Below are experts of layer 11 (counted from 0) of a mixture-of-experts language model. Rows are named router (the router's row for the expert), down (a neuron's output weights, with its number) and show model dimensions 0-255. Each number is 128 + 24 x the weight over its row's rms, rounded and kept within 0 to 255.
Before each expert's rows: a language model's description of what the expert responds to. This comes from a sample of Wikipedia text that the model never trained on.

# expert 8
What it handles: Table cells and abbreviations. Table pipes, digits late in long numbers, ISBN digits and short codes in sports tables, such as L, NHA, /a, cm.
router [ 96 107  97 152  96 104 157 148 156 149 136 127 154  93 101 105  97 156 128 153 140 104  99 102 159 120 111 105 106 101 125 146  99  91 110 148 129 117 151 106  96 110 102 157 107 160 113 111 102 113 101 107  99  89 155 108 101 142 106 153 152 109 139  95 160 100 153  98 123  95 154 162 111  96 105 120 152 148 151 155 162  97 156  94 103 137 140 161 159 155 142  96 156 105 155 108 128 101 124 153 100 151 155 105 116 150 159 151  94 115 147 147  98 152 113 109 152 149 154 101 101 144 121  98 162 154 152  97 148 111 130 133 125 143 125 165 152 145 141 159 149 133 144 100  96 154 136 108 100 116 121 163 101 148 149 129 163 119 106 103 152 114 116 158 151  92  96 145  98 119 146 106 151 149 105  91  95 109 162 112 133 102 151  97 111 101 112 157 147 104  97 157 155 154  98 120 104 106 123 151  98 110  99 105 118  98 139 120 151 156 100 119 146 151 161 100 101 109 106  98 105 143 159 160 137 147 115 108  96 136 152  97 105  94 159 134 108 156 161 107 159 145 155 144 145 109 155 146 115 153 153 163 170  96 149 154]
down0 [ 93 113 116 138 135 155 161 141 105 117 149 139 161 109 119 175 162 111 168 138 131 116  97  93 115 154 144 124 124 137 131 158 179  98 147 127 103 135 154 115 124  92 119 132 149 136 117 116 122 149 116 131  91 147 152 149 165 111 105 122 132 177 108 163 109 117 113 110 120 121 109 159 131  81 113 147 186 127 139 164 153 169 148 131  83 131 134 156 113 132 118 111  91 113 111 118 151 148 107 165 120 160 150  99 183 121 164 111 112 122 108 137 148 136 172 136 111 141 132 162 131 106 189 122 171 109 109 141 153 155 123 144 116 164 158 129  70  98 165 106 130 180 126  87 115  80 130  99 115 125 159 110 134 106 112 114 125 111 127 138 164  69 106 164 144 158 132  91 142 151 121 105 110 161 122 144 123  77 105 166 133 100 148 111 110 135 143 138 122  92 137 132 151 144 127 106 174 129  90 112  89 115 109 152 125 103 136 115 160 128 125 148 125 171 135 129 111 118  91  98 115 130 168 146 152 116 130 151  94 145 112  93 161 107 165 151 136 132 160 137 131 151 140 128 162 112 129 159 138 149  78 103 155 138 120 125]
down1 [143  91 131 121 157 137 128 111 124 139 102 167 149 109 133 114 131  89 129  70 105  67 180 102 165 129  94 140 164 113 120  85 160 154 139 182 151 112 163 127 129 134 127 164 113 125 111 140 132 129 123 150 127 122 121  92 130 142 138 154 129  93 151 131 157  81 157 102  94 133 102 130 129 170 139 115  84 139 143 155 134  88 147 117 130 136 114 134 118 115 115 107 140  78 116 101 111 142 151 123 131 136 133 141 160 152  92 151 152 142 148 157 125 167 111 153 127 143 165 113 112 124 114 123 147 136 120 120 145 134 148  69 119  86 142 154 110 102 126 109 144 114 146 120 126 133 153 164 128 165  63 137 145 129 159 113 124  90 117 128 126 136 119 172 129 101  73  97 159 149 124 137 151 105 111 145  47  88 130 127 124 108 155 138 167 110 106 131 162 120 114 155 118 120 145 132 103 111 133 121 136 111 131 116 110 133 110 131 109 151 125 108 115  90 130  86 126 132 131 127 155 105 144 177 119 137 186 143 149 135 174 121  53 119 159 149 122 141 110  89 144 103 125 103 143  82  94 140 115 108 154 152 110 104 112 139]
down2 [118 153 143 130 148 172 153 113 151 133 135 164 125 161 152 113 134  92 121 121 147 125 157 121 127 110 116 138  72 168  96 133 117 133 147 123 102 100 110 126 138 127 143 134 123 119 124 184 130 130 122 108 128  97 168 107 112  81 144 114 154 129 104 107  82 109 158 120 151 164 114 146 117 139 103 117 134 127 138 140  85 113 150 151 139 129 130 147  80 112  99  90  98 101 105 144 106 125 122 161 118 136 100 164 106 105 143 100 141 104 107 193 176 150 115 137 171 115 158 136 117 124 126 126 102 137 133 119 106 159 108  90 120 117 119 168 115 152 140 112 121 170 120 107 117 136 147 171 153 131 102  85 157 164 150 141 145 160 129 111 111  96 109 129 114 187 119 108 141 123  98 103 117 121 120 130 121 122 125  98 145 136 112 100 138 100 122 110 149  77 154 149  43 116 150  88 129 147 142 126 134 119 158 115 155 125 134 127 191 119 149 125 120 115 119 156 154 140 138 129 148 146 156 130 136 140 138 159 117  92 124 129 162 168 147  92 133 113 119 160 118 145 168 173 141 177 164 107 106 102 108 148 124 135  45 106]
down3 [116 147 144 164 143 105 105 156 157 143 121 189 128  95 105 124 164 135 145  89 132 100  54 140 160 123 109 110 111 113 104 142 112 107 167 127 149 129  75 124 129 158 111  69 127 148 156 130 131 194 143 115 101 121 134 131 133 133  90 143 147 153 112 132 181 118 134 128 135 107 133 130 105 131 168  71 110 115  86 150 161 112 107 109 164 111  79 168 128 137  98 146 140 157 137 168 113 196 171 114 121  95 167 101 145 138 116 122 151 155 131 139 139 118 132 141 123 132 131 110 108  94 148 121 121  99 148  95 123 161 126 145 160 114 135 127 143 111 162 127 111 119 156 121 139 119 150 135 108 148 152 112 126  90 134 157 164 138 133  95 106 117 120 113 112 108 121 124 144 134 136 155 144 119 137 121  80 143 135 152 172 168 130 139 161 159 123  92 172 120 131 130 153 116 110 149 128 127  88 161 154 153 161 129 134 129 165 145  96 117  84 127  78  81 110 118 128 131 141 141 116 135 136 123 129 144 141 114 118 116 110 123 147 127 116 162  99 150 150 114 129 117 153  76 164  87 156 130 105 111 139  77 157  88 134 143]
down4 [115 102 165 134 178 143 124 143 134 113 120 156 128 125 136 108 153 139 127 123 148  87 135  96 138 101 161 142 117 130 129 167 129 142 145 105 124  96 100 155 130 121 121  98 107 117 158 106 114  91 144 145 120 131 147 166 120 113 127 173 111  94 107 129  93 160 145 108 107  96 101 150 119 130 130 158 127 142 140 120 135 113 144 143 113 103 134 154 115  81 163 117 150 124 180 123 134 122 124 154 145 132 103  93 112  92 120 113 102 152 117 122 166 116 180 122 136 145 143 168  96 107 155 128 185 160 120 129 143 136 137 121 131 136 178 116 101 106 132 133 141 150  88 129 131 152 116 107 137 160 123 164 124 122 148 117  95 113 106 104 149 160 113 112 120 168 127 148 134 169 195 168 143 113  67 101  84 128 117 106 144 101 117 163 135 126  67 160 103 130 113  99 180 132 126 105 131 124 146 161 116 160 171 102 119 157 126 129 153 124 122 158  87 149 109 109  79 153 130 112 149 137 158 143 166 147 145 135  99 116 120 107 118  90 128 133  96 177 187 141  96 131 132  97 146 115 115 103 167 106  97 118  86 103  95 148]
down5 [165 138 139 132 106 147 133 168 112 140 116 103 125 139 190 108 175 163 147 142 117 168  87 100 133 114 131 152 124  83 157 162 137 128 121 116 152 116 195 125 131 115 138 116  97 141 125 126 157 117 136 121 117 150 151 115 143 165 101 160  85 148 138 145 133  94 116 122 146  85 121 118 134 139 152 113 125  86 149 108 150 129 126 120 120 124 124 102 138 125 114 113 123 189 155 126 182 154 170 140 129 126 127 152  90 186 148 138 114 110 123 120  71 135 148 147 100  91 123 137 125 168 132 134 116 139  96 145 135 129 109 112 133 178  90 105 115  77 121 165 115 133 142 139 145 104 111 136 129 120 128  98 118 147 141  78 122 118 109 166 136 138 140 124 110 104  68 174  96 110  94 128  74 101 103  93 111 103 140 153 132 136  91 130 108 103 107 130 132 166 186 152 102 144 146 112 121 124 142 110 124 138 133 126 147  70 103 120  93 151 122 136 166 146 122 129 158 149  74 130 161 103 117 130 186 131 127 146  78 104 114 103 128 105 120 135 116 122 126 133 161 131 146 119 135  99  84  93 142 129 134 124 120 121 156 150]
down6 [127 161 160 150 157 131  94 107 118 123 122  82 112 145 105 145 137 167 112 134 180 141 114 112 152 112  97 108 137  80  74 111 117  87 156 137 172 148 136 161 193 121 131 164 117 104 112 152 119 125 102 127 102 121 123 130 108 143 128 168 149 136  68 118 166 126 118 113 107  72 112 144 160 113 137  97 125 150 132 109  97 152 139 110 121 180 101 201 174 139 132 130 107 121 155 108 120 113 101 131 104  98 116 174 161 130 126 130 160 133 123 127 144 130  95  84 113 144 117 112 139 143 128 147 122 142 159 168 164 122 137 104 156 149  82 138 124 129 100 157 124 124  98 146 102 107 143 154 143 137 120 158 117 134 123 120 142 161 135 125 138 181 168 139 154 127 116 142 152 138 105 151 123  64 145 103 115 115  93 102  98 145 105 135 142 114 126 132 146 174 103 122 118 176  96 149  89 127 122 129 118 130 112 107 118 163  91 121 143 123 144 107 128 152  88 111  83 159 120 138  79 117 116 139 135 127 161 152 123 104  70  99 143 127 127 133 116 115 156 118 128  99 103 124 121 118 132 113  95 103 132 167 145 149 152 144]
down7 [142 133 110 130 113  96 104 142 159 161 105 151 107 128 124 107 108 114 116 124 146 121 129 161 137 124 138 130 151 131 121 138 107 135 109 111 129 103 137 145 118 138 156  53 131 116 119 104 121 116 130 132 110 139 137 119 100 116 134 154 166 255 112 151 140 153 139 104 134 110 131 112 140 141 115 255 156  87 159 113 108 148 137 114 129 118  98 134  92 159 110 127 139 124 123 140 166  88 155 114 123 115  69 109 110 133 126 148  93 120 120 120 133 132 108 121 106 134 109 141 139 155 115 128 131 148 143 132 107 137 134 123  99 137 137 117 117  98 119  85 158 105 114 138 120 169 106  94 150 100 122 145 130  75 155 137 204 122  84 130 108 103 115 141 129 129 101 131 150 115 134 128 142 135 108 129 137 163 148 105 124 129 131 148 100 124 147 122 124 121 116 140 136 148 149 137 150 130 113 140 151 127 102 113 125  83 108 122 124 145 122 123  91 136 118 145 107 115 150 130 152 124 147 153 134 113 143 114 161 145 113 110 141 121 142 127 115 117 121 103 134 116 156  36 132 156 138 136 148 107 127 128 142 102 137 129]

# expert 3
What it handles: Verbs and sentence openers. Past-tense verbs and sentence-initial adverbs or prepositions, such as released, opened, wrote, signed, There, Instead, On, also.
router [104 109 105 156 107 100 157 158 158 148 118 168 157 143 117 109  99 157 153 148 139 111 108 111 135 113 117 107 100 117 135 175  98 104 106 146 128 107 158 102 100  96  99 160 110 146  95 103 109 104  96 109 109 111 162 112  93 150 112 158 149  98 146  95 153  95 148 103 129  96 162 149 100 103 100 141 157 153 149 145 153 109 153 100 102 112 138 159 160 153 153 100 158 117 149 102 103 110 102 155 108 157 151 116 104 151 157 114 108  95 148 160  93 159 156  97 160 153 145 103 109 144 132 103 154 150 153 107 158 102 118 117 109 137 114 141 134 152 148 150 149  89 145 100 108 156 156 109 110 106 131 156  98 140 155 118 160  98 108  95 159  99 111 157 150 104 103 135  99 126 131 101 147 150 102 103 108 108 153  95 128 110 159 103  99 108 101 157 152  96  97 162 145 153 106  99 115 118  99 159  94 104  97 104 140 161 136 105 152 158 101 120 141 153 149 109 111 107 152 113 105 113 159 161 122 157 105 105  98 145 155 102 110  96 156 108 114 149 133  99 158 132 160 154 136 109 154 158 141 162 138 148 152 100 154 152]
down0 [167 115 135 128 149 150 122 136 127 128 137 127  96 124 126 113 158 136  95 151 145 109 134 118 107 123 122 151 137 116 118 145 160 103 169 181 105 104  95 137 120 150 137  95 140 114 106 115 128  93 136 157 140 155 121 147  92  99 147 153 108 142 120 126 147 141 112 120 123 143 122 124 148 122  97 164 108 147  73 120  76 161 119 174 122 101  99 104 104 157 131 160 120  92 152 144  90 138 134 155 138 108  91  69 131 165 122 118 129 157 134 147 157 136 125 166 121 102 129 170 152 116 109 148 113 107 141  97 135 118 111 114 117  91 154 145 118 134 124 160  98 155 140 105 130 160 117 166 157 128  97  88 159  85 145 122  48 106 147 113 153 125  91 153 136 127 135 119  89 148 124 118 116 122 128 140 107 138 121 140 103 117 144 112 138 127 131 113 115 101 117 129  91 140 160 124 149 146  97 140 122  93  85 182 119 106 129 124 185  74 138 139  65 140 125 143 146 107 146 137 111 127 121 125 158 136 134 110  97  77 161 139  58 127  98 113 135 131 148 116 130 174 122 119 160 141 138 177 107 147  61 122 120 123 148 167]
down1 [149 119  46 142 135 125 142 110 142  97 154 120 158 120 128 143  96 171 129 135 118 153 124  91 144  78 138 130 113 148 163 134 100  97 142 124  97 110 116 105 140 139 104 173 166 131 102 112  91 131 107 125 113 128 115 115 115 123 141 120 139 117 172 100 184 188 177 159  89 134  90 159 101 140 135 136 171 131 110 117 164  83 102 134 123 134 149 134 118 117  98 128 137 128 111 118 146 117 158 110 134 150 127 123 141 120 100 149  99 132 107 124 155 145 149 156 151 113  92 116 120 139  84 140 143 120 140 132 147 108 113  89 148 126 162 139 151 104 149 113 174 103 142 105  96 133 126 133 133 171 141 142 124 113 139  75 125 117 152 199 116 152 108 128 144 152 134 137 122 139 128 110  64 157 128 147 136 156 164 124 118 143  96 155 115  94 136 109 104 153 129  86 157 143  96 123 114 187 162 115 113 128 129 124 127 114 115 115  54 100 166 152 104 113 120 129 108 128  81  99 128 135 159 119 102 143 119 100 125 146 124 147 123 102 159 152 103 125  86  98 132 119 128 124 150 167 147 166 105  97 125 164 117 156 144 116]
down2 [121 107 138 130 126 156 143 130 132  58 165  80 137  95  87 122 113 131 127 126 167  83 114 118  86 123  99 142 127 145  79 159  91 152 113 145 138 114 128 138 129 141  96 117 113 161 115 133 163 111 141 127 125 153 140 145  98  85 144 196 171 144 140 145  93 121 113 150 142 130 133 106 122 142 149 136  82 144 151 154 123 125 112 144  83  91 165 110  86 143 128 128 136 124 167 168 134 133 142 111 112 123 147 100 160 110 116 116 117 146  92  98 107  95 126 126 147 121 117 125 111 151 158 100 135 143 127 139  69 137 155 122 133 149 115 107 106 152 139 114 106 102 147 166 146 134 102 143 116 144 136 148 108 168 107  98 108 133 152 149 111 120 117  85 145 128 114 170 156 132 162 209  79 127  92 127 163 145  98 106 132 150 110 112 103 127 128 129 143  93 121  81 156 103 154 131  85 140 102 146  94 102 120 143 137 133 121 105 140 131 131 122 134 113 122 119 129 103 154 142 116 128 128 108 161 153 153 128 115 105 177 147 123 153 207 147 157 116 155 150 106 121  98 148 134 129 143 153 156  79 107 122 108 106 166 132]
down3 [108 125  99  82 102  87 127 175 137 142 159 114 166 123 148 130 118 139 118 136 133 149 170 137 120 113 110 141 138 128 172 118 138 111 137 148 105 170 133 151 119 138 140 119 136 160 119 120 135 122 136 124 156 106 131 128  88 114 112 137 147 130 109 129  94  88 104 101  99 121 101 111 138 116 145 145 144 110 141 128 174 110 139 118 102 140 125 165 128  90 114 143  85 149  90 116 136 118 135 183 109 106 121  97 131 151  86 113 137 138 117  81 154 109 130 133 124 148 147 133 147 147 147 111 119 153 130 109 128 106 123 169 149 155 177 157 121 177 100 138 130 193 143 208 150 137 116 131 132 120  98 108  76  97 137 149  92 138 141 164 154 116 115 153  91  90 102 105  90 139 141 107 105 122 122 120 150 108 101  86 167 147 119  81 100 136 123 154 112 118 128 150 127 142 147 126 134 116 140  50 141 144 116  97 126  82 160 118 184 126  77 153 126 128 113 129 127 126 131 100 111 149 114 136 140 118 132 130 101  71  89 141 149  94 120 167  45 134 145 121 151 117 137 123 133 132 158 110 104 134 133 152 137 126 130 117]
down4 [115 110  93 161 140 145  73 113 123 131 131 132 165 138 138 136 116 158 150 131 134  62  94  76 162 137  91 155 145 165 130 123 144 116 159 135 129 135 131 125  80  90 121 141  90 115 112 143 114 111 127 117 127 169 144 110 127 109 137 146 138 141 152 104 142 144 151 132  92  63 110 157 107 112 148 127 111 195  96 133 112 149 128 141 138 149 123 129 153 190 138 158 128 121  89  91  95 105 146 128 128 148 142 103  59 116  62 140 105 118 121 111 109 126 107 151 153 153 110 110 174 150 157 110 120 114 103 136 149 140 129 121  84 104 175 117 140 137 169 125 108 121 101 131 146 138 108  77  63 108 115 157 133 123 167  98 156 150 118 125 139 111 149 177 115 104 128 169 110 134 133 137 169 154 136 125 147 140  94 127 107 148 124 116 122 127 108  96 109 130 132 142 143 133 134 132 135 169 163 121  89 149 115 138 110 146 119 128 131 127 139 128  90 130  84 117 128 125 178 123 143 151 127 154 120 128 145 130 106  90  91 145 133 127 122 156 179  96 165 132 138 123 118 118 104  93  90 135 129 137 111 172 134 143 162 115]
down5 [106 143 128 141 122 119 121 119 153 139 100 138 138 164 149 144  76 121 137 136 118 129 140 117 119  45 109  68 124 158 142 147 101 151 136 134 115  96 138 136 125 163 115 145 114  95 117 161 148 132 127 121  71 127 116 108 127 173 145 130 114 134 124  88 118 135 179 128 153 125 106 103 121 117 162 111 142 164 122 148 178  94 126 119 107 115 140 162 124 127 118 153 108 132 114 132 111 116 141 124 150 104 121 106 166 133 118 128 127 134 103 127  93 107 143 112 145 114 124 174 114 148 167 115 128 155  92 129 106 100 110 119 122 186 147 127 124  87 123 113 106 180 130 171  99  97 122 122 151  91 124 124 166 124 133 110 155 118 130 153 125 127 115 129 128 114 143 143 106 148  98  79 157 128 119 118 112 136 183 130 115 152 135 153 140 129 161 140 124  98 111 158 151 145 113  86 173 106 138 100 102 126  90  89 108 154 166 154 123 153 124 141  91 101 212 136 135  98 133 178 103 139 132 143 146 126 130 117 174 113 134  79  95 137 165 113 144 104 117 137 152 176 114 149 147 132 139 102 107 172 114 161 141 129  63 129]
down6 [124  89 122 135 115 157 177 168 141 141 160 168 128 113 150 143 135 109 126 132 142 144 131 142 169  75 153 114 160 147 131 100 104 151 130 158 142 106 130 161 166 139 145 118 186 121 185 127 103 119  87 164 116  99 117 101 108 106 158 127 157 118 149 141 135 157 135  99 176 117 132 137 107  97 121 145 126 172 132 126 133 131 160 100 145  93 138 125 119  81 133 190 124 115 145 132 148 113 131 185 133 117  96 172 162 115 119 123 114 149 131 122 161 122 183 105 136 152 136 150 142 145 117 139 140 106 119 141 118 118 162 107 136 120 108 159 147 105 121 109 159 132 114 109 168 110 116 123 115  87 123 109 109 102 110 164 140 136 138  87 116 139 136 113 180 100 163 103 116 126 159 123 153 139 114 161 147  90 134 139 144 120 109 185 168  65  93 130 103 141 125  91 111 123 114 120  94 121 173 125 117 156 120 121 153 127 161 139  99 144 126 145 126 126 136 172 104 128 112 149 110 109 114 174  95 113  98 114 121 144 153 147 138 128  96 170 155 132 132 158 109  95 126 117 158 139 138 151 152  79 164  92 141 162 114 102]
down7 [127 119 129 106  75 111 138 134 133 114 129 105 137 155 149 129 118 172  92 113 110 163 146 125 139 112 127 106 105 113 134 116 124 165 130 133 125 117 132  97 139 127 137 174 119 117 148 119 160  73 143 145 119 142  99 132 119  99 144 121 147 186 112  95  92 142 137 143 177 118 125 133 126  99 170  99 125  98 184 127 128 108 179 153 133 154 109 136 122 129 101  81 129 107 124 159 122 101 153 140 123  89  46 149 111 126 136 132 116 133 139 121  97 130 116 114  74 143 109 136 158  80 116 135 138 141 182 138 126 140 143 160 144 132 115 122 129 130 160 106  92 138 113 148 115 128 187 131 151 123 133 170 123  72 121  72 217 157 127 108 133 122 107  90  96 126 116 124 113 116 111 145 119 121 152 107 175 119 145 153 149 145 128 101 185 144 102 156 177 139 146 106 140 111 129 181 113 146 152 126 112 117 156 143 132 140 125 161  86 161 136 166 153 132 153 136 119 128 105 118 164 136 148 108 126 142 168 141 149 113 128 132 145 142 116 148  79 145  94 138 126 120 159 139 129 170 112 129 136 125 110 145 125 130 150  99]

# expert 6
What it handles: Digits in tables. Spaces, digits and decimal points inside numbers in tables, election results, statistics and year ranges, such as 24.9 and 1998.
router [125 112 117 127 124 117 142 144 136  84 113 144 134 100 117 118 123 132 147 106 153 168 110 136 140 157 163 126 156 113 141 100 155 167 122 132 152 116 131 119 123 130 123 126 123 101 123 114 113 118 122 120 120 134 119 121 163 107 138 141  44 120 100 132  84 141 122 126 157 155 142 135 156 116 111 135 127  77 101 143  85 122 140 115 125 103 138 141 132 141 139 119 134 109 115 119 165 119 152 140 121 132 132 107 155 135 132 130 117 129 143  97 119 136 151 163 136 140 107 137 108 124 115 125 143  81 136 119 127 128 122 153 129 138 103  68 103  75 110 128  59 106 127 124 112 149 146 133 137 120 104  66 138  99 140 150 133 138 196 118  76 162 143 122 133 128 120 124 125 158 143 143 146  32 167 126 130 139 128 112 140 125 147 119 106 111 122 122 146 107 150 126 141 131 119 167 130 107 119 123 163 197 131 135 106 151 150 155 129 133 131 162 140  61 136 120 120 119 152 112 119 158 131 145 154  80 109 123 114 148 139 120 114 118 146 159 172 131 136 197  75 147 141  44 135 112  94 142 108  56 137 143  85 118 117 132]
down1 [141  95 161 110 153 121 137 125 129 112  79 168 118  58 109  96 103 143 145 106 123 106 148 110 139 126  90 150 123 137  62 160 113 117 139 104 133 106  95 136 126 101 119 143  98 114 115 171 132 159 149 135 133 157 149 105 145 180 133 108 128 131 120 143 160  97 186 136  97 134 134 112  90 111 124 134 154 132 130 133  51 109 111 130 131 118 135  80 174 112 120 142 118 177 152 129  87 157 178 153 109 139 132 156  85  80 134 161 150 147 128  71 163 146 101 133 137 138 111 162 119 119 106 135 136 110 108 123 145 145 116 153 136 120 161 130  97 135 135 131 137 148 134  94 160  96 121 129 168 113  88 159 107 127 154  93 102 108  90 147 154 133 109 157 141 177  86 130 110 124  94 138 150 145 118 119 133  99 144 151 145 161 158 134 123 145 122 157 134 149 123 128 126 127 107 102 134 151  94 147 134 132 122 114 142  98 104 144 139 136 129  89 109 122 155 101  90 153 126 125 136 133 143 160  91 147 138 131 132 124 131 169 126 180 120 115 118 142 121 101 111 154 163  76  87 139 125 111 112 176 131 115 147 115 107  91]
down2 [148 118 123 146 141 109  79 110  93 111 105 165 148 118 112 166 108 134 167 113 131 110  87 100 107 120 123 132 110 149 104  93 181 112 105 139 144 154  71 136 101 131 115 138 104 130 123 101  81 124 108 126 113 132 147 150  72 117 146 121 177 131 129  93 118 132  89 101 113 160 124 136 130 102 165 130 114 126 144 116 119 138 141 134 129 154 110 128 118 110 107 203 105 117 151  90  93 131 123 144 110 114 138 222 150 102 112 139 138 124 146 126 103 115 135 106 122 152 119 147 144 127 132 125 118 153 136 101 100 157 127 127 118 150 134 146 159 144 143 147  87 100 136 113 115 108 107 156 110 150  97  78 113  92 126 201 149 135 156 114 115 141 178 117 147 108 142  96 113 134 141 163 128 122 141 133 143 121  88 127 148 113 144  63  98 118 108 121 141 148 160 154 118 134 157 150 116  88  81 156 159 121 125 121  88 165 110 147 138 125 128 153 144 149 145 135 105 130 173 111 138 127 136  87 147 174  98 108 104 131 103 130 123 134 140 124 184 156 135 100 145 141 127 160 170 118 160 153 141 148 127 121 122 113 102  93]
down3 [144  91 108 134 124 154 109 111 151 123 134 154 139 134 103 121 129  62 115 159 110  98 172 159 151 109 162 141 124 118 140 177  87 112 120 162 119 131 102 122 171 144 119 144 160 122 131 141 138 113 125  99 104 148 131  93 154 153 161 121 102 130 120 172 124 107 136 158 137 114 141 119  96 126 137 146 161 136 132 125 142 108 178 131 150 137  79  89 148 160 141 139 142 105 132 115 103 168 161 128 133 123 127 115 132  83 164 181 132 139 121 119 129 117 110 153 134 169 118 150 123 149 147 126 117 127 160 114 139 147 121 153 149 112 105 114 110 135 125 157 169 127 164 104 119 144 130 133  86 139 128 131  91 151 100 130 147 128 134  99 146 127 117 109 130 121  88 129  92 125  75 106 108 165 201  90 168 116 151 113 143 167 151 149 120 152 146 131 125 133 136 166 134 115 143 119 127 213 143 139  90 120 154 135 184 114 137 110 106 138 116  91 119  76 117 148 131  90  97 138 139 142 139 137 156 134 145 159 151 124  86 114 137 139 134 168 143  68 113 101 160  94 122  86 121 118 106 127 140  68 132 116 145 157 101 112]
down4 [115 110 137  86 137 124 139 177 101 109 151 101 132 159  78 179 156 171  93 129 114 134 143 140 133 148 115 127  80 139  65 163 141 114  93 118 141 145 183 143 108 120  92 140 101 152 141 128 128 137  85 117 129 150 125 126 128 105 110 114 122 101 107  87 189 168 156 136  71 116 101 120 109 160 129 118 120 144 145 145 149  98 129 131  79 165 109 141 118 104 163 101 156 145 137 137  83 105  97 146 134 130  95 126 156 174 142 142 132 142 115 165 128 128 164  95 164 114 174 113 156 127 149 134 149 124  75 115 125 151 127 132 105  99 101 147 170 158 166  79 125 173  77 150 104 133 147 158 143 110 150 120 127 131  84 119  97 140 167 140 153 136 134 147 161 152 114 116  91 142 114 150 153 156 148 108 112 104 119 106 129 139 143 124 126  98 148 127 102  71 137 154  91 166 120 119 118 133 150 137 144 124 151 143 106 170 109 135 120 149 111 116 117 140 129  88 149 104 135 138  91 168 148 140 150 116 136 114 130 152 168 145 137 126 109 140 114 135 101 114 120 131 108 134  85 112 148 152 141 151 128 109 153 135 120 125]
down5 [104 116 137 114 166 109 116 123 103 121 149  96  81 130 177 122 110 144 164 107 139 110 129 128 112 100 128 172 131 166 144  99 114 167 135 109 142 112 147 107 141 129  76 132 149 120 158 115 105 105 189 111 139 150 123 125 104 150 129 129 154 122 160 143 160 122 119 130 162 146 171 123  71 156  96 141 142 103 123 161  98 141 156 113  80 126 125 134 162  83 143  97 163 132 111 134  87 103 117 136 120 130  64 121 135 150 181 113 172 117 145 148 168 153 168  90 127 128 121 123 119 146  89 122 113 127 113 121 119 140 110 169 109 111 144 114 139 112 145 161 119 126 128  93 123  75 134 157  81 120  98 108  92 144 109 160 154 123 147 129 135 142  92 138 130 126 121 127 100 113  93 214 116 125 127 136 125 119 128  81 128 142 138 126 112 124 117 147 106 157 113  87 119 119 166 160 134 169 154 129 129 128 163 152 159  93 145 120 120 131 152 136 132 134 135 120  79 113 120 144 143 170 181 132 153 141 144 169 114 123 139  83 143 147 104  98 109 158 140 150 123 163 136 137 160 138 120 155 102 141 140 123  83 151 107 129]
down6 [139 136 145 102 107 133  99 113 109 160 138 133 167 150 112 149 123 143 109 122  87 111 122 153 104 141 148 139 122  87  91 137 182 115 156 131 115 102 118 138 107 168 146 123 150 125 123 148 144 155 176 154 129 117 130  95  74 154 118 127 147  94  90 131 120 136 132 133 147 165 113 152 165 137 120 153 121 152 135 140 103 114 142 157 105 140 125 101 182 161 152 153 118  76 139  96 104 128 116 153 139 117 127 131 118 138  97 135 103  94  87 119 150  96 117  89 152 135  75 162 105 138 108 149 127 134 124 162 147 118 146 138 144 163 114 149 120 166 125 120 106 130 118  70 113 123 130 123 169 131 129 119  99 106 134 140 136 120 151 103 152 132 117 134 143 130 123 117 113 123 128 128 124 137 132 127 129 184 106 105 139 106 138 135 136 165 144  89 111  97  94 146  98 133 163 133 123 168 181 172 143 174 113 163 115 152 136 113 134  98 124 144 123 156 138 180 110 199 161 139 130 104  89  99 120 182  98 138 103 128 128  80 170 121 126  72 138 122 148  89 141 125  96 139 119 116 172 168  74 133 120 150 147 140 106  91]
down7 [133 137 124  93  95 115 153 126 162 115 151  90 141 110 112 168 125  96  94 115 110 136 112 138 131  97 150 155 163  73 110 112 159 106 158 114 138 147 142 165  54 127 156  98 188 146 138 140  97 123  90 139 134 128 144 140  73 141  96 132 125 164 142 113 102 101 128 131 173 122 128 133 117 136  94 126 100 145 158 106 113 127 142 129 134 119 104 188 109 110 127 105 126 141 147 117  81  95 132 135 115 127 156 159 103  95 135 114 127 108 214 123 157 107 142 137 130 106 127 104 129 156 105 132 113  80  91 113 153 164 136 149 158 123 130  98 127 148 136 137 166 146 137 116 150 121 106 115 127 127 196 132 171 133  86 122 129 157 139 159 141 108 111 106 121 130 101 105 145 128 175 151 151 123 125 154 100 142 137 126 140 150 120 143 122 116 147  91 105 138 175 129 126 107  97 155 136 125 101 100 136 106 130 104 167 129 142 131  81 151 127 159 128 163 101 113 109 114 143 128 121 103 142 149 118 169 114  71 111 114 149 113 138 141  96 127 171 143 114  92 126 154 165 140 122 162 121 119 121 142 170 124 130  95 107  87]
down8 [ 74 120 127 109 139 102 133 140 143 123  94 111 101  90 148 108 112  64 117 142 143 129 166 104 123 119 122 131 128 112 109 134 132 122 134 143 123 152 169 111 128 145 177 165 111 118 130 146  89 127 108  93 134 134 137 132 117 150 140 141 148 151 124  89 158 140 133 154 101 141  98 143 141 160 124 115 109 135 127 164 152 169 113 144 150 137 153 115 145 138  99 156 143  92 101 128 125 150  94  95 157 125 127 121 142 109 150 117 125 121 174 121 144 140 104 150 140 121 146 130 147  86 134 144  98 103 119 157  95 168 106 120 130 111 162 125 115 104 129 128 104 129 165  89 114 125  76 156 155 147 115 150 150 118 160 133 129 140 163 129 158 140 161 100 105  98 136 156 122 142 147 175 102 159 181 170  82 115 142 132 120 165 142 149 127 135 112  90 147 151 120 130 126 117 138 126 107 104 181 138 124 170 134  80 121 132 115 130  62 126 118 113 192 117  74 110 141 145 124 144 103 134 102 201 160 123 139 141 120 116 167 134 142 126 102 139 124  96 147 112 111 177 136 165 113 162 163 107 177 145  85 113 179 122 147 135]